Below are experts of layer 4 (counted from 0) of a mixture-of-experts language model. Rows are named router (the router's row for the expert), gate (a neuron's input weights, with its number), up (a neuron's input weights, with its number), down (a neuron's output weights, with its number) and show model dimensions 0-255. Each number is 128 + 24 x the weight over its row's rms, rounded and kept within 0 to 255. Numbers have three digits each.
Before each expert's rows: a language model's description of what the expert responds to; "comes before" lists some tokens at least twice as common just after its tokens as in all text. This comes from a sample of Wikipedia text that the model never trained on. Tokens count by the router's weight.

# expert 11
Description: Verb objects, common nouns
comes before: " of", " to", " in", ".", " for", ","
router:159124121109126178150124134106136155156125140129142113098169109116111118104177166143125108131107139143098167146159110112128137120134109083112142107133159088136122183125102109178124160149117130120146122112119122148108175148121135171140099114112087143116183133121140111137097157104092101086138107124162181093092118144065137139113134096139147119133136139115134093149124111171132109115101147133129158108137110126126134130142134169116120157130129119088160139161130153102103168149134124135093116106168139107117091122124114144133101120104129120100151085110159081124162160127184115117118144163108090128132113149162123144096139096139102118175151159108113131101156151092153173129136146110148140149124124122137084110143154138154149148134143159160153134107167096119141127151105098
gate0:164159177088146149163121137138094128178148108127109113129138101133139119133131126151113137100169098128112168135095157171125151146144178175156056149106095155095152172106132102144131158124115149141102098135105102114092142169185139159115118141100166121132092121097146115143149170142101100149105125092148142101114120105096120095145089114105119114101123104116129094111134143100111139136150144129119123115115113102119103112115106124141111101167104115154141150145106139149127130157125117157109111148166169145123158085105129129112122080152127099161179079119135124125100133123144135123163133142126148136132100117105145146114115128160109139108117121131102100137141115104130159110171143121089106118165128118157141186118124067146146128127132124156103151152153108136125082127114120
up0:122115139142095106085165103120165151128094157131109145117125155121129122117128113096092139182089144098126125122140125116120137115124086112110163125175119090147102100173127124109179135131152168146131142131149148100164125084068084123133164126124122154149147132151127157110077123105180138150111161153125108189193126137166118142129140140106127101173159127100143127151133123173132143113157092107113138138117128121143152153166129122098158149063168134072134120101123122128143126122096131076163132131098074122148102135130128130118119134123123147110078147136116149127159142107152106151143145135145109077121144124148158122125137154126134109130149167132141113141097129173113065136090095147149139105079137145104122083104135159146127101153130111131173098070112155160159142099094136
down0:132100127163148156123147109157113138093108111126131114161131110086072166125146113142147131130100146142113077117130134103133130142144128101155150115166117157137107161106104141158149121070084123138144098126123142116172125152158084069083125111120123135139149110114109156099189118188139098093127108108143112133114100139131152126133130155129133133155171105128072182139114114110100134107102122123136146151118157142094156169149093092110093155107138111097104134065144103132149121160128138103131117113115125151155114118105141112107120141124101160131111171127120149118128139120181127135129122128065131120143123145111098134139150100126137148153152146135119135144117154167121110100117077137142119116116132142098105132120084134100155097139142143094137147133162147138145093121133103

# expert 28
Description: Table numbers and colons
comes before: " |", "s", ";", "t", " /", " Angiosperm"
router:104131159081102116118090138120138108138171140104113128107136119119090080137109123108110151140135095164160132103109085132115163171169144165172143181160107159141105161108156159134125061137121109159134087141114148130134153117132107109129129148116119131172143115117108150131116118150158119174112135118147086144153149113105128109105127153121132103145172130126141096134130174154123094106104121109111134179080123151091126139154142160135129112117114127080178116151095094115125133119113122135084135111104133103146167110146124163147112122142109162132118168146140169104124108111095098147116138116168097141110107146121099164117119154117142152109116121166156089108126152097109138137168158112133147102068105149106103111117128101135120107155104178153121114148141125112168140136126118
gate0:137116130139132072151148146115119089079106119100131144148098133118108160127142123129104177116123154092164093109118124135109138085126117133149110146109119116087125072160143103106107144108174099125179137096128121125102147121122095114149104136117122109134094075163155099124154139146145137150104129157141129123127135154121142133150132107134163125150094146090133153144152169119159122136150152148126069162143110138143094133158110121133126153133121181137118124161102097147163173103107132121147153081127111150123106221132139115140112107144111140163168136120103130160172116144139145098119123119130098128132094120114110130095189133137125177106057125109111130155112101129117098109165097140135134123205144143149104119155135088116100152115129127130119133158115088113150162146139134
up0:097132138153128104150155132087078124078121122098124120145112107128111148138135132122098152102125151105171080077116109153152119124140092140138147119146098104103107089128136110107124120112157088109165134100121130136131140131119119129109117113103105114130105068147168133105139143143125135131078114119119139119127144156133139117148095118113156098181105167091138155160148120118124122130151139135137108144150118128152130119162088131148177139120142155180112098131118105139175150101129108104127140110123088125127117224148139118132118137139124147130168119142134183147178089137144170131158121095106098128144094152096120139082165151116104168098091140139133095129109132133099122093162093143144128104193155145149127112129139085116102153124114119154113170169123118121109116159167126
down0:099102142127106125094130100115075122179073145077123191093094113106152134146146137079163092066133098123098082138091172121106130153126122098104138139061142142171144154107096166108122114145143140093148149115104073089124152129149144124144150112139111128122108121106122119158126148127097082118109135113139157156135164123134139129096121155114148112109167162110120084125098114114114154159147119105129145098125110151114178093101129122119130141108113140204127139111113146135167125137145107102088111129076118131107167105088098097084128151150120059113104152116090117109115114138145143125108109103137151106097147129143132132119134108130147109134065108119099133155148110111127107131162137161149135137131137113157117155106092122112126142144119117136108126130133122163167120121127176

# expert 6
Description: Technology names, spaces
comes before: " |", "·", ")", "/", "N", "W"
router:113122142148132124086105171110124153081097142133121081112079112150156140139075170165163095141113110116123153127129105108147127153123123157141134140125143150149136157133172122119120158122140133187113122111130154125099163154150089094121136120136112108052121151126118102097112127142100105102159142117155067074139148150106112124120139137104109123104135095117157132125137136133124113104131117188155157140108171089119166138123103085145149113074113106132138111115133155111094138133094131107093166141114141155093147133166135088113109146102080133162110136162151114139151100158123170137173147141125138163121101140088136137133169160145111139114167147142147082176099118120131082194154120138136111106112154165145133148132107105151119143125117144116087134119132107126080120122112117
gate0:146136100135163133112142133105122099112117145110172100116116135083101117174122136129119099084097144097156151134141132121141095134113074160102093123125142153125153165104151122139097093150107120126096118162136135115135098144112121176155152122124113130125171112116106105139132167132140139119085122129150079137135108166144144109097124137112113112153112154158158134173118132135116132097111096110091097125142125171145166122135139122114146121130143150136173087093120113110153106105135144093128185131126104149138163149126094158130107087126082126158108081144160079146171099095152090096151102146125137102154128147135145111137144150142114136084065173141066113151153142095158122094136100115148134159102131140121131148158123136127129123113124108082151142090116214137124153132170113
up0:131108123165112126109151113118105130144159112123116166174153134191148143139147125130137094169135141141097127127120092152130147121140178102159162123151103118164115088109113137145152142093126140115152151121135110125130154131158154166106106134153163093129107131124188133108137095107124124138155161114107166117126152127122113128133114132183165132127098074093105100092141089180137134166157162140158148128102134149118079137131097117117114192119133152089073130159101163132082130113143133113112064135139154133108114110155171126100094156135113145082148167108129198109113139172090159172140129128109135149120145107132111130134105092120143101145151113133148135106127082138128121128107144112132144129136138115127095107131124128162116158152095141172105114121147089104106084116109097
down0:154072149185108095143111175145114129085147147126126142163097120121170085171147114101138152156127125110093126100126122145074123126095123100162149113174146152132147122133138101099168178132114109134138165140095165124148103094131127093159074131105141158111146079125112120110163086130127117110126157128097142121167145129137158151101113138128135101107126152171136176149157111112135127130096141156078130111129117172123097109117145135177072170108125135118112131092157140160131115139134132069138110093110097138135101096133138106141106092133139140129187094140115127137140142149130127140150095124146084126153117124154134137183180164172131114107118113123127128170131115177087143118151091154157183125117160144101115140118144155153131114149170118122146149132096097099159133156123142

# expert 16
Description: Line breaks and headings
comes before: "-", "|", "\n", "==", "=", "==="
router:125122159091128108160134132097104120144138140170147120164145135143137146075135174112094153157141143107084146092093127107163102158098180135139150124135137113128161163115167147162112144137121170132089133112083119127127111129136105156120114151154121147127144107145107167118086136147153107122102081122140099128110100097120076084097106123147148097172128098119099147146158118117109095146134119128139138110134206108169101126124157111135122096142119163167136154150158103124141132125156151069122139108072156116147181097142144155111133076179157100082116111150133165143137066112099101144127160123165134118123094134118101123137157116099154127162137149146154136163098159149124117171090172135155096099085117105118113120108176162142173127129099115145126092120144125095137137112155154
gate0:115127134169101096141142140107066141155097134137143154095124171121086093140107081132114113179171104163113151131073129097112101092087117152129167116143160072097094121117172087143103118189125109122140127117135128140157110117125146143127121119136142103123088144108096137134141150149129124152135138104091126140146151153128116109159130158101132119106115137136104127113111132124149128145140160129140091159131126145106090115103117144071133120118146094189147141165132119119088151118107151117126110147134098153133115117109162163145106130135117120139079152158134103134131156082156123143120102145133146082099134128140130134148139128106089120112114090114144121089133145155137120117123136197134138052110129136113104102127132139093112110083113138135144124108136121110124115116152104
up0:171128124145127079155132124104124086146140127167146134157144113114144146152094116166126151149136142183082123156129123121130107085119136163138133080106124054118152115121125163108117135160139146119123121145140127157116145122096102136099081118104134093138152109138117162097152123144117147113097133097092108175143178131096166126156113130100138114098109137129137112156110118160166107137076101118102156154108101096148144076130138133148139114087138162173151141086157153087121118087133091144112151118172108135147127109085101137155154114149099106133127124123128110117106170102120134136093162158129157108143106123166093118142120162172138135109159118118142117137141086154130072153123140128116144146125106135115106135104104113110130169119126145090144134174128134123120154082136132
down0:145114099142133148146119117129148167114084135099102183118105173122125139155149109101110134112127124142125160138163179120116121096092104191139142143108136139075114107115141102111162123135123116107124086119135121114138143132166174130089193138127092132137160162124190122104157119145115099106152139092111110149152121127106102102168149185083103141145164143147094130149134115179114126119130110135087097133125142114143126109135147150120087137134095119147138115114147122111106116112099106133163203130127120107131073115118115147141103150134154138096105147191157127146087124157110173066104118153127109134143140127103131135109076131130083146129086102134158106111099137151125131149117127105123137183160143160130083175104148131121205154134095139123132088145141117143141124168113076

# expert 23
Description: Digits, years, compass words
comes before: " |", "/", " m", ":", ")", "′"
router:140161141128117125171104143120140103110148147101149114189153129146168106158128117180119154119159120125114132144113176087083135160104129155142152103108148111117118136142183155136113108100162121113085138122084126142099123160090098143080097109133128136086119097118108158109166172094091102113159118140132162118138106137122124146161135165083136089125098165113133127117167107111105166109126105179115169116115112102153154179098095152076163114135127144119089168118138142098135104175115111141100114161082090142165117103107158143142121154134145135112104158110139124106118131158136176114134109134122131111159129119111180152155068125127074097135151122140115134139104173125114166106156099121107118154112167091117126139109145125165100116167137120101135119121111129168124099129096078
gate0:112097109131099107140097127134102162136128109157128126114130124111099106146116144143129104110142131119112098148086148138084088124093114137127132122156148128119095149112115169162111114114132114128112086122122106124148116147118139159107164103131138139147147116118163127151095133107159109092102152109117111125132167148150134121116168113099182117150096114106170142103160159149124143129134155145130161133142111130166120117116150144086079160133152137155152137154084127112144130119120149120127137126115156054133109156137137117121096109123171114077121150137124158127094124131123133175136089127124141146104093159168117154131104127107068081107119113124114119090153163176113129103141164141135152089098147131108114103132092165119158066115122143137102136105125144124118139106114111
up0:149119139112105089107082141149105147144137102165087111129123141091086098123116159176138126133129115148123081156078145142125114124113129145172130099122120097101118141148116115151128121097135099113145116118133098136119108152100117146095147116120119130122140120121166128126091123125156102088139156138119089135104151139161125164101146121117174119146113141090172143123137167166141160124095161137108153156166120143154147094120139127083109121159139136145167156152129095127113108117122130119102137124148161057112115162150166123141083099125155120091126105153123149143059133140134115178135104150095143138090107137142125142144123127095070112117125110115138109092168159174094123132128176162155109121138156145104117095120097168107113089114148147137126132136128155136129122143143115
down0:140127109176139157143098149104111110149066113151121120118132137116125097099155152150157129069098130155109108143111110149116111135105118172142097131124114170132154105134129128165152084129168148137122106127120151147189157116156112152135165142123114131149148138167122063149115101143149109135101136103145126137142161173136090120130113125098144097148125141149146126163102156130145156155177131094128117157093165139155135082133165127148147125101162125146154148141104135134083132091147098121173141135110147131123126107120113135127102124093055135104134142148100144181156112165093152134100121164140120136106132143114100108105143095116040114097149109120170089129115117122137116082111139100136087071080113144157114176150150119167133116167094143152179139110148154109162141144141113

# expert 31
Description: Counts and quantity words
comes before: " of", "-", " years", ")", "th", " months"
router:116109128143112169122103157152165141152096172092135078139146119142106143128154144131130128094149101180141152132096133102120073091159079121096148137079122126149093121128157137134102169152142103140097174087119131096130117133132162090110127076094084119151078137145129101154126171098138144152086141148100146115095117121112116093098081157136114068070126116166109104133170136122120118159147136105150078156129147166136138088139147132159178106134175113164119148102118129099169161118143117150102136087103105137147112126100134125138107099128161111121083148100136112103124154133119126146136109114088138126150142170142100125123093094105124129093121134132071125142127155140171135147155097096185115153149157118091136153148136140121113096112076102116154144142125115128113117124140112
gate0:070128149154093126133148102181080147100123160140134064181153108105143140175109125178125130146135115136138142108125107131135092100147139170144099110115152151104118139130145117071126123163079132091131125187146136129097085144141125152138124104194123147119126148111171129186124109128138134126123123145113137145123102061122095135117134125152142089136153114134155115107111150114147147137136126109123159112125070103119147149109164120133147169163120153113131123100124104134148138116099121127131148109131146111137124155136154106098087108133127131079112139125130106183162103122124131138153138141124128126114111112127155142128132095146067151134160124178105155095133149123171126165133105126098097138098139125082164152086117104126108122152131126070130109149063131169113126163159153
up0:102149146148107135157128077172070146082160134121136106199137118086131113153116113154155125137095164134128173145115111124113116101148139159153117139114150153110108103125168113083143106152102143099128126205153146143147088160140158152119119105191137130104119101131166116156122126161129119117114109152074140147134095110146126175145165118130168094093166102176140128135143153158122141138160072114103147122106099127112166143134168115135156179168109172109141104087140104136117139123111134172109157107141169107122120133109128112127090137111149142064144135122139118172154126127145121134145118110117116128157081131116136124138131099135054124106164136161101137093118164114149149161140100112113093112115138124106144107079120126122120104147133156086106149151084144150146101134151153
down0:123126111126142169135138107130066159132141133152144144111084145046160183122116098152134150116149074120141158149128105143122113140105126175146170112147148108142109104102115142145135141126144138125149170118136154078116167109122135174068093120093116118110127103113156204097092111132115159083094126159142109095096092136119118112149126127145115100154124121167118097122117110080114085138129150131188188105158080121119156171123137122135144123137163146107118058083117130096129138176144113146163159135096081144160092118152128096115087115135115127137150123138104130132083123142104127108101136114119165111127144127113143101097113093124170160117153168107128149112127168179153112126154155135131128161132124138122118142109144120127122206158156105117155153125108112152138141149150142